Weights of a small mixture-of-experts language model, trained from scratch on English Wikipedia.
Size: 14 layers, width 384, vocabulary 7661, 61.8M parameters.
Experts: 128 GeGLU neurons an expert, a sigmoid router, a shared expert of 256 neurons.
Training: a variant of SOAP for the experts, 333M tokens, 10154 steps.
Below are experts of layer 7 (counted from 0) of a mixture-of-experts language model. Rows are named router (the router's row for the expert) and show model dimensions 240-287. Each number is 200 + 40 x the weight over its row's rms, rounded and kept within 0 to 999.
After each expert's rows: a language model's description of what the expert responds to. This comes from a sample of Wikipedia text that the model never trained on.

# expert 13
router,203,179,255,186,189,170,233,138,231,235,174,199,242,193,187,233,176,180,224,209,212,264,220,160,201,137,219,228,250,231,159,243,228,215,148,196,197,152,120,217,190,238,213,111,210,278,203,206
Opening brackets before certification bodies, years, numbers or notes, such as United States (RIAA), President (1869, and capital-letter starts.

# expert 5
router,221,225,152,263,184,167,165,127,307,164,222,247,95,236,246,225,138,211,163,181,259,175,178,254,89,170,179,212,202,207,174,186,128,156,187,216,241,196,200,218,159,251,201,189,180,195,250,166
Syllable pieces inside Japanese, Arabic, South Asian and other non-English names, such as Fuku-ok-a, Naw-ab, Sharm-a, Pasha.

# expert 1
router,141,84,223,179,158,150,167,173,216,194,226,204,196,179,190,193,213,223,200,274,235,209,257,156,166,205,185,229,233,208,211,246,270,208,139,151,161,171,280,185,192,255,223,190,184,189,154,221
Inner or final pieces of verbs and verb-derived words, plus common base verbs after to, such as rel-uct-antly, att-end, provide.

# expert 22
router,212,176,262,122,152,165,207,173,222,105,207,166,219,220,174,226,251,230,236,294,175,239,249,211,227,169,179,245,238,172,169,242,107,210,199,161,248,189,232,239,143,142,170,187,200,220,123,212
Second syllables of names after an initial capital piece, such as B-ens-field, H-ed-lund, Br-is-bane, Ch-ios.

# expert 14
router,185,228,211,218,209,255,231,172,245,146,157,173,149,151,173,213,249,245,231,142,217,192,158,197,216,261,180,262,227,179,217,297,239,214,199,219,223,129,191,142,175,199,137,143,162,165,184,227
Colons, units and coordinate symbols in infobox and table fields, such as "Time zone:", "sq mi", °N, ″W, "Country:".

# expert 10
router,196,190,262,101,176,195,199,201,211,183,255,160,148,224,162,210,188,130,180,238,158,219,225,202,208,234,195,195,174,191,183,207,261,159,171,163,168,110,208,220,173,216,211,98,218,253,198,193
Space and century tokens starting years, dates and figures, as in "March 1975", "the 2018", "on 9 August".

# expert 6
router,230,158,164,145,240,248,191,186,213,193,280,159,218,142,170,214,216,232,214,202,219,179,237,173,183,227,277,220,207,190,212,213,241,181,153,206,191,217,176,247,240,100,169,202,181,209,233,205
Pieces inside words and hyphens or dashes in ISBNs, compounds and lists, such as Lá-z-aro, no-z-zles, graft-versus, ISBN digits.

# expert 9
router,165,194,153,230,260,236,125,151,149,204,217,226,146,129,117,185,150,209,153,225,256,164,175,233,158,146,252,253,229,248,184,208,106,165,171,145,208,192,248,186,170,204,241,215,191,226,218,239
Content nouns after the, his or a, mainly warfare like attack, battle, military, plus son, father, back, head.

# expert 4
router,202,195,222,203,162,234,233,110,207,242,253,205,192,297,165,176,283,146,244,174,216,158,177,190,285,186,188,215,182,162,153,259,202,200,209,155,190,224,201,172,205,199,219,163,195,165,202,270
Opening pieces of place and personal names after "the", "of", "in", such as En-niskillen, Be-aconsfield, Ev-elyn, St, Un, dis.

# expert 15
router,209,225,256,178,216,240,187,216,183,257,263,242,201,234,239,262,160,178,213,292,144,257,203,219,198,155,177,209,167,254,70,209,183,152,191,231,188,160,85,263,178,152,278,212,198,236,116,218
Pieces of French, Latvian and other European names and words, country codes like FRA, ITA, and football positions such as MF.

# expert 8
router,204,199,179,224,170,126,186,192,252,195,170,198,183,159,252,183,191,218,166,213,263,241,160,228,149,258,230,203,290,31,116,200,264,186,190,161,234,169,208,210,72,186,204,141,211,299,249,247
Prepositions following a verb or noun in running prose, chiefly of, to, for, by, with, after, e.g. "support for", "source of".

# expert 16
router,163,226,174,144,235,175,197,192,245,274,207,199,190,190,208,168,192,229,159,220,208,126,175,284,228,219,221,233,245,208,232,162,173,194,156,268,183,185,211,206,160,191,165,158,194,327,135,188
Lone capital letter pieces beginning abbreviations or names in sports tables and results, like Ag-gregate, U18, G, H-ernando, FIBA.

# expert 0
router,214,183,243,227,296,216,193,213,165,130,251,207,237,166,241,215,200,207,190,254,171,210,215,179,149,94,199,212,208,179,214,221,223,152,167,211,277,169,225,151,138,212,143,206,206,224,298,242
Word-final suffix pieces completing occupation or field nouns, like astron-omer, physic-ist, collect-or, pian-ist, plus other word endings.

# expert 19
router,208,162,252,164,216,220,182,194,177,172,220,215,179,171,223,200,197,252,187,190,155,174,236,272,238,209,180,190,195,168,172,249,225,199,152,125,220,212,205,250,161,151,208,198,114,280,132,191
Inner pieces of German and other European names like Wil-helm, Gottl-ie-b, Sch-ol-z, and numbers in tables and dates.

# expert 2
router,148,180,190,201,135,164,254,180,190,183,224,194,178,231,210,226,156,210,193,186,228,177,194,198,225,190,154,213,205,147,202,215,194,197,236,252,234,224,290,251,167,172,199,199,165,193,172,175
First pieces of capitalized words after periods, pipes or quotes, especially S, T, W, O, and "ig", "It", "According", "List".

# expert 23
router,156,187,188,178,195,155,186,154,192,195,172,96,181,151,232,227,224,177,243,246,187,185,117,221,196,151,224,232,154,165,239,188,239,97,181,173,179,124,206,171,186,138,191,132,178,180,292,198
Digit pieces in tables, coordinates and measurements, and quantity adjectives such as few, small, large, numerous, many, several.

# expert 21
router,138,231,147,139,258,145,181,146,157,217,178,184,226,226,180,178,287,197,182,132,214,202,177,262,163,186,174,244,171,229,183,212,247,175,171,249,178,135,151,208,194,196,203,159,216,181,160,201
Ordinal pieces like twenty-first, seventh, the word first, and initial word pieces like th, cont, rep after the or a.

# expert 7
router,214,132,205,142,183,227,194,130,196,196,262,147,195,251,251,179,201,159,178,183,222,187,212,238,131,168,248,196,225,180,248,178,181,174,203,216,233,200,179,242,222,216,240,146,217,212,183,212
Pipe separators between table cells after numbers or names in stats and results tables, plus semicolons in number lists.

# expert 3
router,143,142,206,170,116,190,158,175,179,122,283,124,199,271,177,203,198,157,155,219,274,166,195,250,190,209,196,221,203,144,167,212,242,236,153,136,229,121,226,203,245,223,228,258,189,251,135,216
Location prepositions and place words, such as at in University of X at Y, in, near, and New, South, West.

# expert 11
router,221,222,229,239,125,218,158,205,180,177,197,213,184,237,208,240,214,186,232,226,207,190,129,189,209,122,187,258,183,89,211,237,220,198,205,221,297,251,231,177,145,158,215,184,165,198,214,213
Suffix pieces completing abstract nouns, such as -ance in imbalance, -ction, -ference, -ure, and nouns like addition, period, level.

# expert 18
router,150,221,240,158,188,210,158,160,154,156,222,196,167,216,130,189,203,164,261,179,262,153,174,211,217,223,148,226,158,95,181,199,141,182,158,190,176,179,178,186,221,188,219,229,145,232,91,176
Final words of multiword names of cities, teams, schools and publications, like Stoke City, St. Louis, Broome County, New York Times.

# expert 17
router,225,175,162,132,285,243,211,121,225,221,215,175,244,283,261,155,152,217,274,178,257,224,274,179,154,202,138,198,138,226,211,225,216,191,164,185,201,203,218,258,233,217,135,255,176,266,209,243
Line-initial pipes beginning table rows in election results, separator rows, and == section heading markers, plus modals like can, could.

# expert 12
router,237,195,220,135,238,230,204,179,184,186,203,251,251,204,240,205,164,243,187,203,176,184,260,202,211,218,153,177,253,177,184,169,213,160,217,223,179,176,134,207,143,140,191,216,194,227,144,234
Articles and possessives beginning noun phrases in narrative, mostly "the", "a", "his", "their", "this", as in "tie the game".